Below are experts of layer 10 (counted from 0) of a mixture-of-experts language model. Rows are named router (the router's row for the expert), up (a neuron's input weights, with its number) and show model dimensions 0-127. Each number is 128 + 32 x the weight over its row's rms, rounded and kept within 0 to 255. Numbers have three digits each.
After each expert's rows: a language model's description of what the expert responds to. This comes from a sample of Wikipedia text that the model never trained on.

# expert 21
router:141120121081162137138106163152113129123146064119116125075193116135138116109144091156100137109108128081119102058105096165120126143123120131165135153115117137131132112119124125125119130106128108113132117135141067133162096139123140145140158129114139108072122031132153117130114129115119124129166090139135123117133100119108140122161114122138119174125117186115144000141126115127140131157064
up0:092155180106167158119156182102136165091164134153099166087110081153167145115125124124169094107122128129149135190081168045089105134136080098163117105089071088140118172128221118125131152127150094156135128156122116141145111122101143147114179088111130160105158130155165170127089099078184137146135157157138099180124092124127192159064093074093155151156100102124142125117148133154165109120135
up1:112151150071192154125115124153112141121188056094087145122111105126142157121110152127170146097127108092172111141095166090068135145110080107128132107089162088129102164120187135176105136075155130166161149140110127114189080102077151148089176116157117070128140148113121197153068116094188159097135123113117142114110161149119217107092080091142126123115166134093200171129137125135133097097180
up2:125142108052102078117128151124146118175067096125086124188118126093159108159167171165117104150152122168135094143194053126133116068107096117127112124184133122143083108129128083169066098144180137107058132142168139103125146151104108106088124192154159113142112117100170132070085114096120158165106094150112102144075168113178106072137122140167102131117099141144135099141097137090121105157144
It responds to: Infobox field labels. Field names and headings in infoboxes and award tables, such as status, Nominated, Won, Awards, Notes, and Added to NRHP dates.

# expert 20
router:150126181108101104123115107094123115138101096145155059116175090120141152128135145150120121234127172083069168158126134186134139136106118179099126154144204123128124115131142131132128120121135160112139143109111177106154112108129126142145083102140121101087079114138061124135119116136147140131165119132136137096117183129125224084159130122134064072131138149115117085155126103127126130147203
up0:138109199115102113081124106190106169120064091090166159188137089090166117113118138141106098085156132128131110167084157100127161137145137107157173148111125117089170172122155140151173136173098124114159128101171138133149158149101175077146203102118120124096126099160124139180142127125134120078099177090154122078140148100138143095142123132122153102134104112062134141139106078128106117133183
up1:164073119107138106158125097123128150124110146138146138113040180165107185094157098148085136104173126179163140149122148125116114088152133172126129134126115134135058138088142148175114172177142167114129120179176121105135199155144137166138137136130082094151163169098079079114096127119096084130079069171121142174137124103124160189093139127217114108080119182079124081148132124115110195091104
up2:104118187122124076093132084218098135108092099122135137142101163187214118140081104131092112179127134097133145188065130152134129151164164110082127198086146175054124164130127134107127178159100101125104150097139091143107130111141167110122187166099054141225139106176142127166139124152170103134101200080130105076124123146098143115064098129118134135124078076075127115176150082127103091139178
It responds to: Family and person names. Kin words and given names in stories and biographies, such as sister, son, wife, Sir, Vikram, plus tokens after an open parenthesis.

# expert 40
router:123133099104118132157109130140116125134100148151147013069229147151150143137138192167119119143106139056157144128132089153127136132137133141133115087129149132119141130140159144125161109138131169114137115134148079043105134119098132180122103070132147115119079074123104127118133135125120135128150110098117118220113123115132143039112133124142080232105112139153192128124122086125147133100077
up0:109097160073137129130230131170115152102061149077094130072182136152108200107132119151140120179112133087122170145145114097113136145108042121079128170123146104119101122092168130085163140158168106111143081127183137168123135161149097137106140115148062099183115135092131067105034091107122126143069151118108072088098080095187149142112137106137140111121093095060135170083098061091125146094061
up1:146172168146128113144136121057117079114169149128180123112149151177162053160099148144138170170111069149110142167145099164171133125150128160149114172138123150080161121134159116109073160079095134149143125142145120132068145080086151105094165090109137105174133169167090145093172094032178128157104141151119199185202121106206139059097131160203083150112140154155113098129161160127095074119082
up2:115186166177181144139095127110099135081162154138119132099104110114085197104137122110118133163188144122130131110143136158125179134139125135166072179111147131107099148191139135163148117155148080147160139114091159109104182126165159099101063089099135113105118130159060110146146127202166078129128134092152080120132152167124161050107110133077139156158082103106140112157206099131097109163149
It responds to: Infobox sports and health fields. Infobox and list fields in sports and medical pages, such as U19, U16, League, Cup, COVID-19, Route, Health.

# expert 29
router:117126050141129144140150208135124133141125164129113049147104154137134082145146109173111131084102106092003117134148121140121129127135125134103139193137250126120120138119116125150133127125129128126133125133135136073170168122122135138116119171150127129136059220135182108089136194123129140123096140136125099132127131201143111148119134138132121124123088163141136164128120071127121126110206
up0:147126063145071073138113092107186135125075058141133134144175150099141118134128096123126091134097103184103158141101131118106092079130139083089134066140118176173112147052160109072103094138224152086127122192137094102150166132178065145110084150159078138169125133126167108130171140088159189120124095150097135139075135083134148155143140091131111103131149132151157089109082121098168175109175
up1:140062151195143146130108102199142154088112160186129075111207108136133152089130167126101139110152159151175155045157060180110141127099069133104118213094094138086140125098137089169125070122101123162151152123097080142052164099134115147150082071171079124090188075093095089108088107129126146170166114148091152128113061162073140165134168138100149126093152168170093179093141120167103134111151
up2:085149125137143087183108098128114105145127126102155104120086145106149151132162121129127165162110123043169146175098130127160129074167171115132063155154167129091125177168183129109154189154161149120131168111170145174171134105099128127106181148135179149108122116131130204130153163112164135110170158116126061165156205088118152115139171196130121134139098122140110116115128149117128100137159
It responds to: Table line breaks. Line breaks opening table rows after headings, percent signs in polling tables, and non-Latin characters such as Cyrillic letters.

# expert 36
router:118120116050083113117136070153121102129117148113145147104149070096143149141137128122121127193096188145113128147118122181119131127128127024115130033139081099108132125139135144103158083146132215125127120135114085067124129125138132160134121088125120123164141085120093142127122108107089141131141094116116097198137119181122118043124119128132151125135145143118168118163118144126137134084087
up0:186124187148160149119117114106094138149123123079146106107191139162102178119118134094126096164196115112117100137146130131131168166140156176150051182095038150096154091134168153083080154114142169130151146083094181087141107091089122091105111062071150138138086084135116087116066093136140093091140125140188148182164130149152094127163149133070142185131139171090092123123124100162143097129135
up1:127150105148106146131093149140092102112089089114102095115090084144082149115135158108155101144105152151099094119114106098075090120050109068116195103159171140136062119102151142114207143080108095087168111148140136085119140162144056152093164073162079141103143127130121072077103138141162179179152140215105165085182159146116098185176118145124168128159126190146124096134090178115159200105097
up2:111192127078118166111087139153126111128140119128143125099128113118157136152122089134102135099138190118071119084128087110126139172133138133118107168070111152078140129208152146049088134145131201125138128097112122115143144142077123107164073133108089138205116151152199107189122149129116179153123163114113078142140096106067107138072121128080164158127120042125112191224163133142128158099142
It responds to: Numbers and words in places. Numbers and nouns in addresses, rail and location text, such as Terminal 2, 204 Main Street, United States, series, century.

# expert 31
router:115132152126135138128139121129131133138128177080126094124064124132118151128129097143117112098130045114139142160119115084126128141130128068160127169135219147139099131133125131125106128133145116127115125125119161017093142151132119123112168142134126128067161123128176130117141165105085131121143116136149125159129114098148157118129123133122079133133050125148124116121118148134132132071097
up0:160188091187133188170119095094160134139113145119150130129118150117147139148098192070181117138156127065118166152095159121136152153159137198156096165075190099118084183135107127135086137203078160177140134127143143103079152156151152121099122144115121097113099139168134190098066147141194095120118127131153150115134102099168110126127113130144133127130149102098164150098157141100071056142201
up1:118107084139093090150141178076128132128101097085117130122111111173141148121169133089164096104084110141084159125105144020157121092093191129198159127170135166125133146052114141107091209057141077080113094140201060138172130099147125174141126112136116118142143124104191086128078143141131112119127127118130143130053150068095120153111160138188123069149133135177152109132114113094135099187082
up2:165104090157093101126115129156111105085218156212155086104184151107164108103193175081116100079148141078108147103114127113132124122104136128130149204098130128130124133168127089130180112143160183146166158125148102096113158124204152067143152083120148128074163076169061149180125117124115128126120126106103170184142096101125098129204085124121108146100159137171135119112130114163134137104079
It responds to: First names and articles. Common given names like David, Mark, Kevin, plus the, a and mid-word pieces such as Proc-ed-ural.

# expert 8
router:127119083177142105125104137081143134127108112161142043115148120149129145132141085174127125098106111125099128075133129153118118114118149019100121165128167152146126131117133111107137089105124146121136122121112136144123096136121119127142121194141122142064112128119107122135132052140116121144148088129111115130108143141115194080116126116130092103136122132137137127130122085122124132255142
up0:106098130121138139147080105125154048193200118110135112179163129089102110120128152147087178131123146146113156145097134098097070095153082090141144084159074096118120130148186125129174154121121087148176150123097094152142170124109129136103135220184076088199105188138096150164161181128125096114146142133118103117152137107144147153125155095078114113094154187156135102132112153107211158165185
up1:197134115135125093165126146125138139133148105097134157151053143155101153144117097147111131130089134171172109136069079089122136114133061149158120125121156114142135122113182133140099157096204142070148144109138144136146152084140122159115133180141120104172047109074134137094109154135140129199046068184103080163110110100127130088181143136106152143037102126125121093093071145090182175092118
up2:135113110110165132161110150116112081122085195135116143108133147140141132117128135076042159100103108127132135214068125099140069124126144089168125162129098138158129146168112133102120153128099150097099095061072107144188149128138105128110058178216099134146178094132170137105142121147115226095147111111136112131128148127106160196129144101118076166136097153169084048108133171121128137145183
It responds to: Table numbers and word pieces. Digits and pipes inside tables and scores, such as 0, 1, 0.136, plus odd mid-word pieces and symbols like "rigg", ₹.

# expert 44
router:131107171126122100122066079142145132116122141146127128089123124160108111131128073066126128172118133124115189174125139124118122119110114129118115175132133188131126108125130143112108078116144183132137131144119099123123135138152132142136112186121137123100148203117065122112134127120130113132134146135132108066147152112131050133153110154129035105112187163127100114131129076133139137139197
up0:115008131138133183140115110100153131136119111164060069111107156147182149155174106174154078100148147107108129118085098152109105057108076180101116105145129131145114071102093080137176125102105153090084107152149070128132132105102117084106150100158118128132117158117105130108133105131153160103151171128099140146140157074176148162123114155096097169064132123166128129146130185164129085086143
up1:144168116150123125131162120142128170164117119143095084184156141127097155116152151103152092089120106081111150146125111104108065068112084121112178049114153132115075071127128066097135136049150135139129067180114114123190166185176124134147079081135089093143116147144173067145082166125106187092121112110087093137133137068165077150149166125147139175098169152123180121130102094176137153185164
up2:138131133166143124096140145114071221128105180113098122129085095104164158117133155123154162180117197111146117096162165096179111132142191174145165150085109149062147212161148180134117096167136118141147152080127132136097111197087137086157150105175144149105117177160116158132176135117108092080183158120126074154119081109049139100081114161114137097152112100100147103161169126133084114153117
It responds to: Census figures and pronouns. Census demography words like married, residents and median, plus pronouns you, we, they and quotation marks in quoted speech.

# expert 18
router:152128069142129127110141118115145123136121123109106133119091194162115160134127196124124124023145065135064139191122143162113105106126123068101132182129110120143119127126112129114092130128146143141126109151149191064166143142135132051143117141119123111156083176123133114098118081134120148129140124125130122133111131166118138241130124139132054127115142124140133200120111161113128130152247
up0:163102138122228152131147117159140164090203131097116158059111114140174150120114144150122105110164157132131108107087139125163146128154112115152085104128101104072144155129105117167132104134137197143157127117154136097074140105119149097160190113132159175145221127151147120105193130171175134191128128135147158087140117182079100120123102096096089134146146069124176137137152189142069107150136
up1:142132126144142138170117135117160128152157129074121164112136094088096136056152131150111139182132113161116128144085078117120111118111081165148158165107151135141099146100176092186150138038104115123173018137061144096133148138192067106113062142197137170179104163117228115118114183149123137161098083153071126152126127097156152108139155113144108158130107123146101130175076112082141225169135
up2:138108125136111143189145137156136097175136093148068099127087166097197107126156148163105129074128066126163144187083092127146124101133138121122187097106135180156149149081143077136070171121136197089131109131122123144174101141154094160121073063126116100128172104150136133075110120078096180117146144205112105130080150154160080111111144121185038116080126139146156112160121108121148131101157
It responds to: Words after determiners. Adjectives and nouns right after the, of, a, at, such as same, original, popular, different, Communist, plus the itself.

# expert 16
router:147114131131094119126119086069146135130121135133120128103123096114132141140145057187141146133143150118104133067098117158129120129117129010205145133127210159128124115100153101128136098115125123117117110125116187078111123139122126089114138129127116140098119131123174108133132128128118139141133058166141123088134129157147167156160114143121122059123008133102155190119124123123129134120144
up0:145087105144135113137077152120136119155170141104091131112160182124111150148135095084134158095073100124158077135119073140126092161143116129107192125163116171142139128089155099139047147104119131117130112177106112115138172173184103147120114169120098073128145157083185098077124113110129134138119068092133131094066117122067123167106128072091128157115121174127102105133139113138110142159168
up1:142161098073117201126102116126111073174155141133174109131189105178128149094195153149157130122186098131142110089120134209152142109132120175158114104101085077116110122163124076101116136119138176131190155133154125156128127119113165170127055089129169068133109133152082153094150132072159086133121152199102205122180177150119094094109121127093174156169170115104156105096132148126085102128126
up2:117095128107136134172108092040121125128059126115114131167139160120090150115152152118085113130151139148170054083110121155132036080078065117125130148123137155114143069055151074128118131100189226166116076137135076133159153121130114092147088127167081153120113115075123130079115122148158135125097097075072157116090152101180161124151151124116124120108127145112109118169114049138189189148142
It responds to: Mid-name pieces in taxonomy. Middle pieces of Latin species names and foreign surnames, such as cu-c-ullatus, Bou-dr-eaux, grand-inc-isivum, mostly in species lists.

# expert 12
router:151121125075137126128132105110132130136136108153132148126169137139121108136116050145108104145125106161111095141106099130129113126121117114192135155140099099126106099118157115142111154124115096119117115129144157233139092134140102122122132163116111137106162040125157123129140171119101144125109124120123119169118139067122167082169140136132097175114168150137159098143095182113134113107035
up0:116122166119132150119153135091104108078119124113148115131163126105114087118180160129129139139067082104126113089113049127194129141143084157131103147070078079200108132133154151154177180146107097186222112115102132076112182097150158144122099085129154148150202102152150147127133133125157097144154102155110096155169146089097126159147109096159114113190126130119115157144097080128111096137087
up1:139117138100202100099139124107104176083121120155104157144102092144121095139152229145051173120174199115089086158161133146128160126116179133131140101154121135076172165119087110153080148097124166109146152121152131130115100159121105145103143102132097126141107172140096127182142112074170161135185091174090172069100115118101105070084094059177079102142139116172155105147164116151118123145129
up2:140157067147183189108157173085147103124173078158091114155153111190128031132128169129123166106144096105161136119124171151116121118082141134098128144191153115099141142135121166156109139119147116104058136115130114154195091104168148077149136102128167116061176113153117125169146097120099086123108143115177138083119101181099176115098104152138147085122167130078115021130117149205137142119177
It responds to: Common nouns after articles. General prose nouns and articles after the, a, for, often law, land or buildings: murder, trial, court, house, forest, wine.

# expert 22
router:147110115164133121141097170119105109142112153122157057097164129100118085142140219088136118255160044131177091171113115098135132138129135117134159106128132115144114122137174114091135129142126146128138133132138132096125127142116123174116117108117123121091086043126161118136117167108122145139131138124096131204098150112126160123112110132134104131111065123135123098142132139127148119091058
up0:125150132179166163102165222191072127189185164163132097058131117136165102128104138073096146168152116132106093144120173108151143180123134134155148133087079120109149177166136135063170163183109089161138185095113073145119092136095117143143107101147142173161110112167158109138173114141177118134132131098122142123146086131088099153118083156076175146166154138125095127128144141174125076113162
up1:157097108056110142151109120130118109188045058138138141111078166126089070138172109055115077162141133125131146128111112109156136094073187135115193065123136195141085088053135083116097138080153089102139121151127100083194116136184030167122166109169112179184110222131137122072120136120124123186121039121114104122144162097153168089165127122150102131141136094143107078142146141114172080127156
up2:133119139203173129111061156154118094140097124110098147183123131093153152152154151103124109125086168145133145146097067145105125103072102153177174146130103186152181096124093102120155144076210110087153101138109065133159193155117114096169150181144119149135158090100140138108138155119146148137134151143086134165084134073142082115090147115121171143078102132147072113155131127084148123091158
It responds to: Table cells, codes. Pipe separators, numbers, abbreviations and parentheses inside sports tables, coordinates, minor-planet lists and chemical formulas, e.g. |, QF, JPL, N.